config = dict(
    n_layer=13,
    d_model=128,
    n_experts=48,
    experts_per_token=2,
    d_expert=96,
    d_shared_expert=0,
    activation='gelu',
    moe_layers=[0, 1, 2, 3, 4, 5, 6, 7, 8, 9, 10, 11, 12],
    router_score='sigmoid',
    normalize_top_k=True,
    routed_scale=1.0,
    balance_loss=0.000134,
    balance_bias=True,
    n_groups=8,
    groups_per_token=3,
    init_std_router=0.0161,
    lr_router=0.000794,
    n_head=2,
    n_kv_head=2,
    head_dim=64,
    vocab_size=8192,
    norm='layernorm',
    norm_place='pre',
    norm_eps=1e-05,
    positions='alibi',
    qk_norm=False,
    attn_scale=0.125,
    tie_embeddings=True,
    parallel_block=True,
    init='trunc',
    init_std_qkv=0.0442,
    init_std_o=0.00866,
    init_std_up=0.0442,
    init_std_down=0.00866,
    optimizer='soap_variant',
    lr=0.00559,
    lr_mult_up=1.25,
    beta1=0.95,
    beta2=0.99,
    lr_head=0.01,
    grad_clip=2.0,
    warmup_steps=200,
    schedule='wsd',
    decay_fraction=0.618,
    decay_shape='cos',
    final_lr_fraction=0.05,
    batch_tokens=[65536, 131072, 262144],
    seq_len=256,
    doc_mask=True,
    z_loss=0.0001,
    train_tokens=504000000,
    steps=3919,
    dataset='wikipedia_en',
)
Below are experts of layer 5 (counted from 0) of a mixture-of-experts language model. Rows are named router (the router's row for the expert), up (a neuron's input weights, with its number) and show model dimensions 0-127. Each number is 500 + 50 x the weight over its row's rms, rounded and kept within 0 to 999. Numbers have three digits each.
After each expert's rows: a language model's description of what the expert responds to. This comes from a sample of Wikipedia text that the model never trained on.

# expert 47
router:566515515401505474526452590519552530547479546514491544512512508550479487474525580509478590504531411520513430466552466453511542443505415521534547509295571469432478502600418532506435404513491532521530565460542552540528464513483551490491415478538507543416485485520585516460482599472496591387500426511437499512421494505537496517482521469540443475410396510569538473490551489576519504523514
up1:529575400522506471485490592527601493604552540451410431489468541560460518438546467477532477530428514563450446438534534413434497361522560500551511537441536538539452540533480482471520552554542503536542533456468440486407546501610511487488417485550553523477522410480552516401496444560436536464495547509539475525465536468551472475480444464414458554463554495571505453474376417553521514469501
up2:552522502478484492478397495485529490533473566444511579552544436483415565545563559448566538569521600610397551467494560455421551477485511439562536516497477467471502544505548456561536551476525559502564482516521484445551516536491576509480393563484479467574511458474456434578501525530491460472386505419509494508478432560497492516519496425580441440388537447463620472377472482506477514496560
up3:546438425484530548508503535497454525471462446551455492627504570469452532454424527594496483529461513467524504417440516558495502529436580564585483520474558424537491573486465551530518438452553512424393535463531459472497482450528490538592473531368484480570580528531589526511395507509409504539535515513532446621475543443565528449468555526523472495525502480389442477506611522479489515561461
Space before table numbers. Standalone spaces after a pipe, colon or semicolon that precede numbers in tables and stat lists, plus dashes, plus and minus signs.

# expert 26
router:456549429425575460545509539486527445532480535563493543483490491625488452423515507426441519575487515459593434392532458450419540451482481492573497471472548547540570490502457445579565457443520533497531504524428558478569445534476559537453431431651641523489593490472483519529486551461548536499612472370503510504505565456484543514489529445465508495461522524535503484537576467499483470476460
up9:473568402474442559542460469495553459486424577453499600527514488485368480563509498513450521579516468447542490442458517509467444559577576478547471545570532580506420472554567510463548501412499524503620428509457486554530483454487489547492398559524520518526495520597437537576444463446521498497457565508535552422484527516401512498436432574456429518452510519414582442547532432555481514496480
up10:473473519525391462483496423467513404556486528497460483443478461469440582506530490438506509529497504458491357478461517395497542439554535485554536499496510478615506599476522612474502566476490519480494502490514482507387442398486558443500493505517554567467558444494543503462567578387490553475502438469574584551486494443444558602481570551498505526482451515490542468525441560432407397494486
up11:533477440485481557499485516510436433543469497589430504472483537553550583530490461609582500547445538411461513477546597479472550423438464503432534471449453546488446527522478541546480512400414634534430512534546507567584488509463516487514488571430493564467531483446487580556477484533487522483563466486462474485532450460430602593598473426462592533553517613470531536468491526481496489513403
Prepositions after nouns. Prepositions linking a noun to what follows, mostly of, also for, with, by, as, as in site of, one of.

# expert 34
router:544531471551502466511468559529587461459529478481466488549538530519410521421502517489471536533524502430439460498475427474527495533472501534514487578496601486523510519541440425500446529385551524471530547507497542551571485539492481483423456549432526494456592417446544505404415617535508694462566443497496459495397443466516545559541519486558507467487510400496529461580539435496511557570428
up1:554468427526490497492475479472554575521491443506526545411555495462571468471549461399428406442513556466430541441523445442432551496547434555546600406435494473601454416475447456579476550490466418526585525571507595461552503512457434554575561427517502486484425556524443568427497529561495516550534543541492539545498501459494500505537504469569495517509579434478573560470479440587530455481462
up2:513510549484486383578454540534605487535528430515437428466515624523539509488500531491438513564498528403419546526566470586493529509517504497465477526516475457483542414506506522475570440468553513596492542465496569554491481539487505589490569579446509439494574493515587471562439490547548575568428464432543405528495463460513527578497512572489517521463447442525499598487527404493643498458531
up3:498549538453480474453427539466515362539494488468483486547686498526549523407492430568505449609481508519501478481520493539496541503456465510438509510455460543459572454431454528448470508470495455514463581487451467591523441478490401532544489573463536439538506459527514453542470406474538601550507442444427481465464473538474621542486434442407502433551506426478570534515436483494428464490555
Name-starting words. First word or prefix of a proper name or title after the or of, such as New, South, St, Chief, re-.

# expert 28
router:522520520489519451461480488574534454517525473501496496520482514497437523398476554396462515533536521440579468455601428466513516462495444547527434603456484514559617471545487452461432455498547481563565616516425553486452462501450491475466474543496566509534521421490475536511508585559522522412580506475501551526473460431457533520542606373634475506490493422601489490612561467458476486534513
up0:569563471529491512490487538532434527505462532437507466505496423556353480605444536502446529519470488551459465501577502500503425462476528503551449448381471448467513423658481522439505490522440382545473487456497540457510490579529530548457486499398432512460532445573443500496485489549483499515556453487529477555580494546469495544514450427557458506457389511542527383505432430594517538465545
up1:442482496515586546489417488425521548523556474562583561496406516528483520548481505589556534578463454485518515473439551413425410487497454453559474468489540475491511534519495461510511484503538432501458543465428528461543566493530435526461435614545508396478373501487408461511571505467513496374511620531607567511544538509478576531460422476459449485488479602487496562458473486448432528497503
up2:498501487483544441534521508593503525533472478473494449654437515472503435498444484421467489583519465365590419486510443485462578490503556423491502539432514467509534522517574568533552452499620526618427426522399476421413442540562488484414548495413475514567515421540522481478485536475565520488526491494536546558474445476458549449499490504536405479529514441441564512477514513439486521518577
Given names and name starts. First token of personal and place names, usually common first names or capitalized name beginnings, such as John, Mark, Sam-sung, Vi-my.

# expert 27
router:623522469508570567506447529628611390546509610486487469500527550545482519527451499495482558509553486426470491488478509424430498495428527493526449527486476493559577506509492539497532435496469548486534538401463516517601591508499509477490483383522477576432512460460504629520510542623533553442506508459511433475476527468407496498557506409491488503453428517482578426496520477558454442574469
up1:509502561456508531533438520533486416514516462542530368459498498461539406562530587503560559455459502514499531497543519408579538481501395525543529589582508420500631512456485579482466438489421557446553498499406490527472632517544446434506468433493474420478443458551533542494483514531488546596518499515525510507523601498420560572453493495427446427515471578537585521451516531533506475502498
up2:533517473526338481539478588492443524532624516447528506484495363513449601501517509538456511583509460502450438480526436378476518495497432491476479486500465485416469513587480602472447529505494465533541456445502591440462528478493412502467511491534449489447411509490507543527535573583485541502624514444471547492492539466583496522556416448458510510505451457517589476410438518473533475474574
up3:578399470641437405535482545569538467507434532441491513611588493466521554474494550505448529567503463442508474484476522390447480475422463495490504560493441534412510554464513541508496537502402558510397483602515449462437521543415476462498515528472419661540520510471540464536538438496515495553553510529497483509469513523525437542536446480528604575467568504444526503467493508506527506602508
Table column separators. Pipe characters separating cells in wiki tables, especially in header rows like Team | Pld, plus colons, semicolons and slashes.

# expert 45
router:474472495460495467520473482494561438523391510465586549554492561446427489526457546470484556565487449401533525532468455456464516496475488557577554533429563535524532582464362581544501450470522510537507519491538545515483498480495472496442543457487575474401559488523468499623487605438566520474487475495417523673502607374471525524490517461494470494448428517514564490498521460568500564554497
up1:514326527540544549508447407432513508552430501457490535541433450523527533432528620577523526524454535444527554493420478555531471500505464566427470485514499603522476435513418506571542580470579446554452518458543553523489513594532456487550460387462499523452515462557590491506546523468562543538569540545532518506520628485466441589529440488483514490473553432487543497473549493569535475513550
up2:485471468378497526441481456435452409634565499479548536566566466388543520476502532539481590437505454496529410524534545490492495524515600530470420436497528517470505463536397526591513507549475467573517492485455550548495545415536455486519606424538481472447481486584468507534507551429492462546475517465485524481554521423584467601492517439428406525454464540464489476433616462494488505453496
up3:519458487540520576516489443512493490440541583488476503498490544413512418480451564578503521525500550473505554559518471475474522586510486501547544465469630496552510537567552427467473489434543548524518390494541463484601507580429505498488532487324488506539453470579511503449526588508566559506427536506468392546489540528526445473450473561499456506545582522495442475514398374445488428517426
Plural and noun suffixes. Word-final suffixes, mostly plural -s, plus -es, -ions, -ments, -ers, -ies, as in loops, passageways, employees.

# expert 10
router:568544512632517472612427503526558465504497492459488441551585583540489531505531540461468483513515464424501484550465517477456497473524468524473384515459551528519539396470419581473571440388502520497500568468542523517565378531518462469498383465508470496452551450521595507479476486494595564476467446461484553510556527430521544496509580480538420466390500522554488474521591430529485528597481
up1:511610503464559437504464558550438580452553537502568484462548548532561492583456475463598477547438524528474546528476553469482537438584524452484497447521570508446566419398552454523506482505441448560467501459547409434538483591502405470493492538544522449518490427439579527471553415517465526497466508555442496473491497441574515537461612417452495484431492458490568438522611426524499511550421
up2:490504508443455474647474529515529513529473483452514508477528500460567487596476470531483530525497457479528516561569569496499518527522496465516516464570586429516506478474534439411476409508504439565512555602450546497490497438546525505435514495513460398508416500372573582455465449527510441457480513361448514533497557429530468412475531552483456421400554464519399489423507436469459521567411
up3:504530582561487486466462440556524445390521606490445503466517497555493429457543521472488434469383492446562505561475502466482510435497476479460488447480516519633476464492481485507488508593541512486523525421523508550574402465530581467541501538478496547543551552527517457566540532539508561506560451505351574470528463459488483511386550458562513545511585511511439521567529470463470641617471
Apostrophes and odd pieces. Possessive apostrophes after names (King's, Temple's), spaces before numbers, and stray single-character pieces in names, dates and codes.

# expert 12
router:541461504440552486656457546582538490523569503482532545472525529489478540422375515443478559499513521491488430606473472497465537553509429556545490515528478545510614490466488457544436511475476528508589461462496450528606528522475446506489476411542527520459481500476514499438454506517550589463444503534414559476450604481567510515513473455493459434409555412519439461661556438533498432497517
up1:425529602464508468496411517603537426564504401516482577534439517561506512434556432510599481462530526463545470514517624457498566523458497496552448511555458496455453444488515565542451485560493414521489410510445510527401565540401522536561478533466493502446502424474492470479448576397516531480520426494427528461568569439469488397533499456496479463525492551538531463552507561457607486545559
up2:513563580471540455614490463449559394469519492492530427496467640520511478474550461568563458420512522479454573488457501457443493433621606482455483552548479548449470422469483530522613497416544516487549485424538498519498426526509484551541477408496488455573493514430570465511493488531544526597467468499505439469496479475381514478438568482511475521454552371537471477466554521566542476539511
up3:511457459476430417541504509472465543508390347554551492411602496549453532521497514463564511564506555369492489547436564556494524439446523557466580513560489493475543492499477461472500594533411565613478471509540487511546505502441531530464487391535454412424475504476517424414490586537601609508501468456554468478469484492466562478511515457472496478512480502581517533509546521579524516463548
Definite article and determiners. Determiners starting a noun phrase, mostly the after of, in, to or a full stop, also a, his, its, these.

# expert 33
router:465574461490479429556444534521453465442511443457514606529604498467460600444485532409516524436556508473480445484620439447538556506429508540487472557473580449505523531496479582509457433522529490513553542440465562499508406528513558493508497427638483550471522450391541505537481609420492499447446470394496482486506588519562512526521556477508530507451509444462493443486542452533468472631513
up1:498529490561527554550569608425498444487433497459472468507392488433533619421493481484464414544441518484478501531530520476524523511390484515574456510506545451506492555466533601516515469468479613573485594501502571487425472397469443470507436574561552602473493467528469587505480437463542556615523500544454503532442510447416485489577507477440529578568528496464498498511516466543427526558555
up2:399409454462521473549472488518534527386469525561568550449480535530533546507467572564540495522538456459473511493524492445486541584502521533482413543562472508426443493521472498550440444527516473519537458501565615522609415383438505412532503435478460564514560530479453578579534574461486554409492472480469513569526481482551593468426455455405579513604486477500518562445470539532487522564474
up3:519602488505468526494501477500471438482478479626423538504556491525487443486550476466563487510442520520497452521414426445443530465492510473461525579509459427450507625589540550549468396616427432428481565471520563556537542535489500553434531464515510490542482500577556525511415420429515453559574467512512520491452523582378463529564537557559565483525544458490515397514541466522447491419463
Colons and commas. Punctuation after infobox field names and inside lists, mostly colons and commas, as in Label:, Branch/service:, (2022),.

# expert 14
router:531494387500554520512494474502543435488368574410554440485509539564423541495486526427482506494551498453566546547492472469553524458424565515568456473505574448611516407562431515496442465536438570501506547445582503560562562507472504491420471507466474517414552517543476491444455576475470516510572497476414545538509617433502560522549500361494465443461488483498438504535572471524482568559526
up9:418458375550521437579455552375516573533410480387516467519556524503522481506564493523523601539516468505560442487447477451518503426454478472529536429498478513481535553547507541537477538549450614541621433515432576441503492445496397499474457507549483489405469503454589497442487526443427488571495454560559541521435532510431473453490488454504556469539491590536491483497536491588432480451492
up10:460521448448534538531524567491532468576518570531501496430409522513577478429480463519493495541577465522533528456521473448499462576487536578509545478539536487520507607503506459444475520524423456467588496455557622655535459483420535482525618570479477455476476476535517428532430519543472518524463513488538455561614526619506474432504447541450458456419410452489489489479471444501403438545442
up11:528468490459513598399408505446429498594473470481536488507456556464486534553465495529547519484395448421505542492468578594505499476454513560497568536522578570613553451559383433545496512530508517464493443469493588597522564472585555567506591501432493498518442513614492531454476474507547516506498464471557578479481461539509484414542522494481480538410538441501535486509529370466478470429483
Verb endings and to. Past-tense and -ing endings on narrative verbs, plus to, would and will after a subject, as in burned, began, signed.

# expert 24
router:461497505442502357503465536505521486450486579471527563505522567560488535517495537477379536516609496476564483583477470465482546369512464585500453484375522567644484537475472426546490488508564519454513551525562589521491495562546461504515452502541514437487485463425466489443458505495488489469504433477504491616502610420503627514507511488515489470421472431553469498485496448595488493538454
up1:476463472538474459564594483570589451422546477388484519578577509555541424536485552489509571495554555512442462478460435478493506467481476467554471483545429531537494516463434476467509556504543670431527529518486501496458489494486546512543435456500360489492490542461564576568445371484472589568510487449504549534544441458453527445596510409555577486525517499546531496504476436578490463523453
up2:441524466526427454444423539432483525502569491444510509398488473387464564475487446528458452574469511505492461466489432436506438558517484517483449480492452484518490530611508549464548451466486516494535487494570454606602518492587526592527467332542513589420423489503513470536491481561485412445585500460474497491427557501406518451509491562429479535435494521453493496530529510527369514441497
up3:508535488524529479464519453472450560512569473478479466579552476524444448533442455327566602582548536476556482464442549470496546584462565456506582421527471534483554523426501525489515484562461558389469513410493485410444473418465464494534489495460546450541445536524498477446553516484513562358515603463470499519415433512488563477443483447504519554414516542501553449445581495519449536522483
Digits in years and numbers. Individual digits completing years, seasons, registrations and amounts, such as 2024, 1987–88, $268,238, plus the word century.

# expert 42
router:559457527515457449506441517528522497459434540428495522602551548494397497496483484437442442566529531466501500488459501518452522540547567577470468539489501528474537484515405557485499482404596619460516498449431576524527492527436449497458518520467482432494583462465523490565401554603595536465557504500506439516522545356518560556564496444491469509446477501535480494540615473499470470542349
up1:477432426490460450582464504498530565513422495435512522608513467459443438586465496519492453569527462539462601502510509469475481504535615491499499534552488520511501589535492469519417414485508597472444476439462530448558476590401550510415480583451508469421624476423482512506472577540534505513563537541577479479538503483638550535609522469490489505462491609494455521499536459518438446512483
up2:415517481506392521595530525498605411541461488554527579529524586523489437420484520576482457443476524537567478551500547448575505470488503480533465521433517532362419519472531516468482521498528528464433527561429483494514452554349382529582594496446488503505546411530480519479455544498544542520517493481555399478514592514491408496529466487545527533462498477527494551424587475445450459466495
up3:502458458474443479554442508512511555499434458436498510519484486458497443543533478506492443563517563484521583448462493512456554516501601526556547525543411451441538528521515429530410433500492613389437462425468518482518541545434488551433480563460508475430600474448517484464408532523502540521544524458562534424499512422662486536631471466485489492456489533462554506536608461488416412504448
Institution nouns, closing marks. Closing quotes and brackets ending titles or names, and institution nouns like University, School, Street, Company, Cemetery.

# expert 4
router:574546520469531544550456488529539521429540565488507432569558604556526517446549484429462532490592474445538504494528434486504545464518456553480532500472498527533591518542437607506550428507523496548589499474514531473500449539435457482542518451525502504524583474517488549537464492446523492478479475481494505494469515471398577533498557426627389465431419552532398421469539502471399423626395
up0:450471510470534517492569506485508543448551367561493373500578534570583395418557473439507548550502401522471550537537436535483499517470536556470510581527498498458623563519424445574506504470510526534518472551558530517503424340478511533528571569519562496483530437504484604542470486466563488429532516498494486479533499507549602508502474505508486473472442531405469443494549417502412525513461
up1:515496581500524494432534494475546510486585412437529496476568516589436536414518494478525484477570510545542456466499437555376479462521515484422532466484499578529540463546499508491528491489486508428576525423509572533575368443471501572537571536497473497476457516541403565455462481466451546491323460500492539524529513495493387509508569443552484446496481627437453499434488447563430545521516
up2:507536483454497430481467559448482536573498558496449461434593507493504572429557446445402426484520584475492521525516504413439477504439495584448418453510457450436454477542605542529469565593383488532502554548505527467448473476505491462478524486485584465484550430448465437537474437531472529530383612493477488457472525478506595483546559525499412485425484552509510441452591512622533497460498
Name syllable pieces. Mid-word syllables of foreign personal and place names, mostly East Asian, such as Ji-ang, Yu-ji, Ya-shi-ma, Che-n.

# expert 37
router:477517454445628458522503575602490519507462404440558501524543507547478485440492533552467546533575472498584479634474491433461563292493531502485453509497505579515550520495491452467488456540490576492488538457560513456571533512458476449478474499483556451463471491475483573475472503584499521446514483554432454471452585388479514537537567477560498429501570554449443430495503444556432497566469
up1:393576469602559529512456570515580546575575464517398559580564414462532556535454459548553495526507463470465485399390470524586508475435526449472535530456528569519576515529490483522436524489504472483480458520434455526415479509469498433497580504409522561500460445457466530475515445575438492459460516496467536553405424438420546545518530454472555525494470505564470561534461453609444558475472
up2:447459553485579510520472497454461506561471422507455459470502573496574478445495463502525486586543505518542521494525560370470533526465537513428485538492421497459489564443434424402457515509436472541476497450495522478545524538533472457444590506572547487476460575618464324558465544519447503493402498471433479460522458450500494542525579425530466471561538578516479545577455392520511480390486
up3:566562602524547576558542479558458452523484562457463552530512475512521519413535571501463447446546433543605435548570479447422496358492608478477497433524492576543505574549511391484527541524479447487452436487483538519505506477464491475444480437431481531523430505514492425534488576516432511481441450562547445522557506559596495513537530424506481478431465523573501490532491537528374472522607
Possessives and pronouns. Possessive 's after names and possessive pronouns his, her, their, own in biography and cast lists, as in Charlotte's husband.

# expert 18
router:604524462499505486518475501550517516493344512428525497509510494533494451481521586415480604555632512491561474456497534508411606425500542486539446522472572545476536525520454509541548447531544480673566526434501505495474520528385418466490454541525487574430524415498602504577518527450537486407513493545449490491414538472526564553514523442481476498478503526566452472483516478525449540529461
up0:458534406478364506488495453509573511475472509465477549527443491585504476493507546562527489497558618455529482556465552533431498513474573514477525434489545470513636624524478497387510512460574531508501542459465591529529582526512525459430489486574416561564554422442604552494451449519453494436454540467473572524460501576524423447443471502505491542513453466438608503474533509565434471488493
up1:461499509509448585497499549498447544576433493498509466552467513526413530535471504481552531515481555480446476481496515497558508533546383462479470542661499445479590542524438493447452547487510483505577507357459519558532478457491547470566475615529553489507409586438491466465537460448519546518469472445487515421581570570397557475488458524581513487547494437513577535538545358505465540471545
up2:505388514472490562476493552519475472504524457440435494472516426542450522523616457476441470574521474522553508517468579468367520454452519463467525625517472533536490607528466490477510486471555486562511497445497471488551474571576467509509407470612488513472469529569477396439447486550535501512401455555567483436516535537572554546543536389482531496482609517528488457512459375456497587458512
Digits in numbers. Individual digits inside numbers, especially after decimal points in times, percentages, coordinates and sports or election tables.

# expert 20
router:480467529556479513543441544510562499517449495430477532531460562483533496529520593529505481473551483475469548498476396493476529422496477518603525630492484473507471505550529528536428417529574588490473517449389501485508584505498582449496475461640508486460521468609512508572518518481581465455510429466512511582491462514528579585612474477459464450484505507464360434569509389467483457525432
up1:469466419567603552417407525473504549616433500467485480491550535498524471513474524601500576496480488534553572499473505541477417475562546410538470583554521548449521410582504508518482495479482524504500516526483437497441488516460454474418587539517506467561501498443433517615490504500505458478446460442499460544520480345585514523464543478449485540496538570507539515479551385457525480479343
up2:461533561411543602528558446531563462554523530408399488438449476518501484407472603522478513472518468530480381443528472407528503618448519436512468409435561468483537481557545466505524508564443473529547523519567589459527499417507556536481468582584422594475482461448477576559564533521485543514484535478398479502499433567539502479572485495539550506461556499533462460577556496524516481441518
up3:533448558483498526466510537543527398571552503543505577454521554493455600552567461478509401525518503498437595422563447531483533502459460527482468482543562423415552411517531525628448561425476466558453529403479457578559433492458408519512564503536462449449504498493587427508565519620523540516493468386439504511458468509491534558472529454466472466487551450448484500479400491477480502476575
Sentence ends and relatives. Full stops ending sentences or abbreviations, heading markers ==, and clause-linking words that, which, who, where, when.

# expert 2
router:579504442519539490523456556563499516495446595462541451530567538495375501461480527408414501511569465500496379426614541499493501491503463637534457544479511415459545452513413513490466481457500512508567654491524543517540433538456544491467467481464525539451536437498586493486476542504512554471594492508404406519436455528461566512540523409535432482471457509576478519568534460535459484514538
up1:421470488337476499502447548447512475596496443549417468516454486483413522473550578579532467559478427509502416454534517520442497541434513480449552403543445461511527552573558542470466479474555469525511449446529478447488531532593503539505467485494429492403482436636467501538507604469528510473630488481386481448528471544424538513483472400467505492572524433467488463539514486508495558533486
up2:504495544422577459508457547567524473527543511520519505498487569421442469540596595491595532457521490455497401479488438447526474498466540471494449504459531442510555446492460535481504517459468509530459481578438464503405537496482560466538473465456467607547436531495420455545523497443575524559511546434524514442640517599505570458571521518407467529338476421517527500460607480492502415481522
up3:499484421498525620537448605492534520587485637480599405465501507530426483453507518513483489517487460479531406431395523493509388425439520539539499578476497526469444464456474549515551560436528474584520544541529419499474489526455513478485487473500485477483460493483479447467449555424573526518630507576452462574494443558543509549462514462439511569472485573540460486496461419424607533484532
Verbs and table result cells. Past participles and base verbs after was/were/to, such as released, built, win, and table result cells like Result, Won, Nominated.

# expert 46
router:536569536438547475543433495528540488464507456552474457540491546568428553452519525442492542537517442472534496441489458462499515521467370503533546525385572505525579411528424553468481486509552570471631605502465495475531405506516462445468487487523558458522598513532560518469463615505537623384494412468561517497500479427488495545547489489556444504458514401511473432547570484507456483574485
up1:505502490599542485523504468578500469553507478537481496470488511530482500595571578509464422597467464560482455564530527462497506467524491564489499483418485629529396511441547446502446567505530521392500502536440610507506439379530523539516608538497534582468518438441466506515577534525539566553510489485533531545481479471491499552545575521376398504478561480397451518583530459558412493476512
up2:490541588430501445387493478528511459564456513520583508529471530503551512522428568517440502547468581458517528511476505461506516561510496528519558510474571574512558529383522497461595511503530565443541491550492385441541463485446485331353549535551533439414499454535453383476575530477455488484545488534599556509446530485550599526502474500530445531500469489452530473512487531504455467575545
up3:513544573515523537506542517470425432515465435416535568485458480562447461520514526434426456568515546585437479543475586558500454490533571513542450519507453475477482500572496435486444459505498448545438523510462440523480493457484428454505560373536584505502603442517494494524577525445472570534510502455474505465569539498461537555564416503461442529468383457464537363539460446452632570576494
Name initial pieces. Capital letter or first syllable starting a person's or foreign name or title, as in Ion, Haddad, Jaws, Lippa.

# expert 41
router:456438468424537521444493499571575514487556491504507465544504486517404541465527501369457513569548459450486500575493494441427503501476423579532518510450490553475612517461501519478442463515530532620531535451409585553547539600449415434504526546519456483509566433425493466463422579536490529458572501487409555485453525478467550570539585492575455397482515521537573502493507478530514380521498
up0:468435610397444455502492520514522499445594513475544632517374518529479524536564530523476501481492512481537492502563547527502581574431437453550447501549506550563446429478436477452515455550514474523499480520502472494589453629490498420470470562521571496444517480464432455471467474521462409534452433486538514556472528381393506572527417527430567471465483429501535507396456458505474486549488
up1:368406422499533555469509458538590493508440417530535516555533499583410594436459566514479426539493515639504444555503466507531452405519459498481466554515412509483586519520574534463491523431506540453519478427507432573526584451488500466491590579535564497513511447447494402468390502555552502521563565516476506522476476505505460519533478530569551474542483528508522497540405424471556447477499
up2:511437517579504559450481439477476494536437494462584488575525548399484439601541572455470552475479546426469514533455455479457424504490455543539475472439578498437605522551458598533573455491540493524458537527494545467593403491461482468491554484494465520570467615490473463528526464408576512471467568390450589473477506520489575494500576476488505395460419544518550510504560532453548469538408
Country and place names. Names of countries, cities and nations, often after in or of, such as United States, Japan, Canada, Berlin, British.

# expert 35
router:495427505471536470572496470499518425576464565506525539569560526533426490478491528484412524516574513442552571427486390434506535479486462595487553541443520501475616447545507567583536456443514481556512515512471543568505452597512515527472498481479540554478430479489565557510483595460525493487508468491501457503380466415392562532487507448603380538470478396495446465523517433467531456586445
up1:429419461468415525490555449529577484440488453533512552511538534545498477526484370523513468467496429522539438509487536475483535478481526567587502498486534431443524564531486516520590449504509437683464472531538451559450525471404492562514525620430539465514446426473545498463461644517505502502459513549386432494487384463507543573474528503496537459463480538444562450532545501452539514527449
up2:498535523503558480454490582548542451611529541443484499487534458573498474489571517517502463431462628611469575527539499510497558495490476573556495550537487506542608475520499578558481467546549383502485511505523431538482500513577573525522455407503482586468402569484466465492534452470495514473529547468451517477523470326504449549424542468548481514467398425450512435442529464458421466437482
up3:601566513526529512499528526511474328544559465456488433713507477563466458557525471492507381579555528424522484457495431470525537463451530552572577511503461487545398446563465529464482494484510438474514445494496517543556533557524472493500535458450482550487485616483516571478511561530507547496575549488437442519423489509447501487527530475434466554453500471529503418532432530460571530519548
Names' inner letters. Short inner letter pieces of European place and personal names, often Italian, French or Dutch, such as Ap-ul-ia, Ap-el-doorn, F-ul-cher.

# expert 6
router:567516519557543391540461514481518494482414547411647534580518609465449494496412506375485581546523460474523548520539555460488552477529490580507515564462569516577511496493449544510521441416520436487560504461448591480506455494478391488512494484506509491434490470486477577536485492453521483423497483468466502555458493438486621521494491444571464492439495521529447516521543461555417537647443
up1:594543420466392508573518441511511465487456501416443478607508523508495485449577412507428484606476521564517550475550464539465596515461478435529543584612454448517438517461558489424506476438464620494524503436436440529473496521419493472496502480517467488591427627455435495502451535568522508554474488442516530495491518523479462551564580460406533436454516561521516459566474517494511447547482
up2:495478583496504557448501497474497559539610423532556409437492588415521580454422519495474462553510471553451493498485498489583463524518499567478528469501554488566480507556502443537491639523466524582407508513549504500478409436543469525461458439604555543420428520540529541580518478491485554450576464461458595574509530439429546406546505515483514521485554457549472476557583411491597485491484
up3:517429461451563613480470515466465482588487522422428487531491499523396445490431454514593549528447548442561552482529412563491527449535468518567499549507555602553560487549542544446405416553478470523540528504455477546483500501458411493442562492551468458521452468519488550463507402406429505510474505481524464467491467571533453429524453494373489535477440557546474405422562489616491528530513
Non-English word pieces. Mid-word pieces of foreign names and Cyrillic, Turkish or Slavic words, such as ş, ović, kov, and Cyrillic letters.

# expert 19
router:456440537536545403557449511499538515473516502429576454638505547496490521490495531354487509544584481422591532590434469449484521427487505579555443452445533562507559469484492475526527464493526583546579502434457649475530451564483446427520490463502558476461481481447477548496462511398562565471467488477480529506493546479487536524500601445467446466461489488594508498477499481534489516624422
up0:429481544608398466487441517495496492477538476505546488496426493514500529424547506449393401468509585484460537515482551422464494463487490564559538524453520504485567419451446518497499444464440551586428563529569523508463446506542421508464524466472561475461498486506435476514498449469501474557533405490436555557553537489507482561520399518422603335471494459515495439445511507478559632578488
up1:473356516476462503526535503509471520424417482477558478459583540489476473562487458468563454439563535416565499586492530553471516458507525603540465444555465550595527535431431488561576401488512534634529478499451571491521570557467447473611501531546452473497500493453519548581437479470544483541563487473451555553453567431446502514466597434460445471476505538521434540429474543527492510545427
up2:541502547545483490580456533520558484431440547450494417503556485387513510552432495426486480583429543498511555635531444562469560453514547468473548498612518492540559491478480533476596537521463499512583492458469538415511493502535561541434469511478541467424457494407558560453539432513544498494442487557525481522557561441448444502433491469407512477481447513434513466526638474479546594613513
Nationality and place suffixes. Endings of nationality adjectives and place names, such as Scott-ish, Peruvi-an, -shire, -ville, -ington, Animali-a.

# expert 30
router:498435412538502490519480545556515460595543483509534529602536512568496480456432507383510475508580494488462480462477425465437519434474467505600519471381526475499523458627471539503544463501524487483528597500512482597533505512478444492516365440538529480398463505545456529551476533520551593412526462541501424563441568497420542522616486430536458508430480513534524499458577501567518472571480
up1:451484510464577476622501627509523558520476499555422581548571509553559486441505505513557575578471425606438487522481481455462435508523544537497531473533556609574596457525465552503513423465442539557496529457526510407380493483460516484511516495516471602508484521456531471450503525477470581411482591448408520472496602553508500476566527487386555537518535543551549469496544472508468479507473
up2:515433483465454492405448498524484490618486561473560575486549511534449532548388485469488527471463536533470509457556561456529559507492450555569439505406490529484475517537417513460508467482498604532553545521462542464435552425425496556474456525482584581398431421449380469477463490520438475529540608557492515497451628516562485507520408476533541437447474510533555539474449525476592443521492
up3:463485464569495462538594547404499501463522515475477546522566526606484404543488575445447464598488514469471485392460591431507520457501450541557592562455495508469517497503505603418458480579437484579503399518512561443500462517486438502532422492571444528457504481531482530516502556469507471461505583517520492616455499590546515547449541440486503473528497547642529404552498558534438459473473
Table cell separators. Pipe separators between table cells after numbers or dashes, plus markdown table rule lines, semicolons and closing brackets in stat lists.

# expert 38
router:517474520497551537466491516506575446499448455500587583532518520452486495472522494530512562499508464486460519593455513415433541439371468524493466588439552583543531446534469508463451400380522467512515521490512458570581434541485508465435444475588562524514654386441552567531456550525500601507590380468493502500507524453489482539508542516514474426417566516509485432531543484523523539496480
up1:473513563525559559538525482507513561579428529536442462580524593477429451448473426531525567495477448491519516471450478535481566463504513539522480545572578461551590387473567581539536531540482523601552513567445483443499508541542514466549478531428523565508441498411601611456547527464578531487432526512494524496524606478422440501409557471419498471511548392535530451477492573528560502525447
up2:495465553522549478522606595483535508532433482435558421411483422513602583445410463603494490553539486614390508535562549532524506514530483525455490469515499558460523559427603486439531459422528530550588483528505563519549509478505431433517516525582559554514523521513478549438497540527469596540518534410421552480553525503470527490473498426543476524428509466453494443619575512470537510497512
up3:440527460461478523488543525491529518517535464472519475550560541444460437535525463589593534516480465491517547536594487487475490479437431507443528593506494552431443445487525529542447536449461560520529398432516525565540444566530431609524605422512466556502462403505564627522457566584459567544572526464415426467486481428466514477543486552568441548489443474400545533455548551536535428494484
Bare space tokens. Standalone space tokens before numbers or words, usually after a preposition or comma, as in May 2005, in 2001.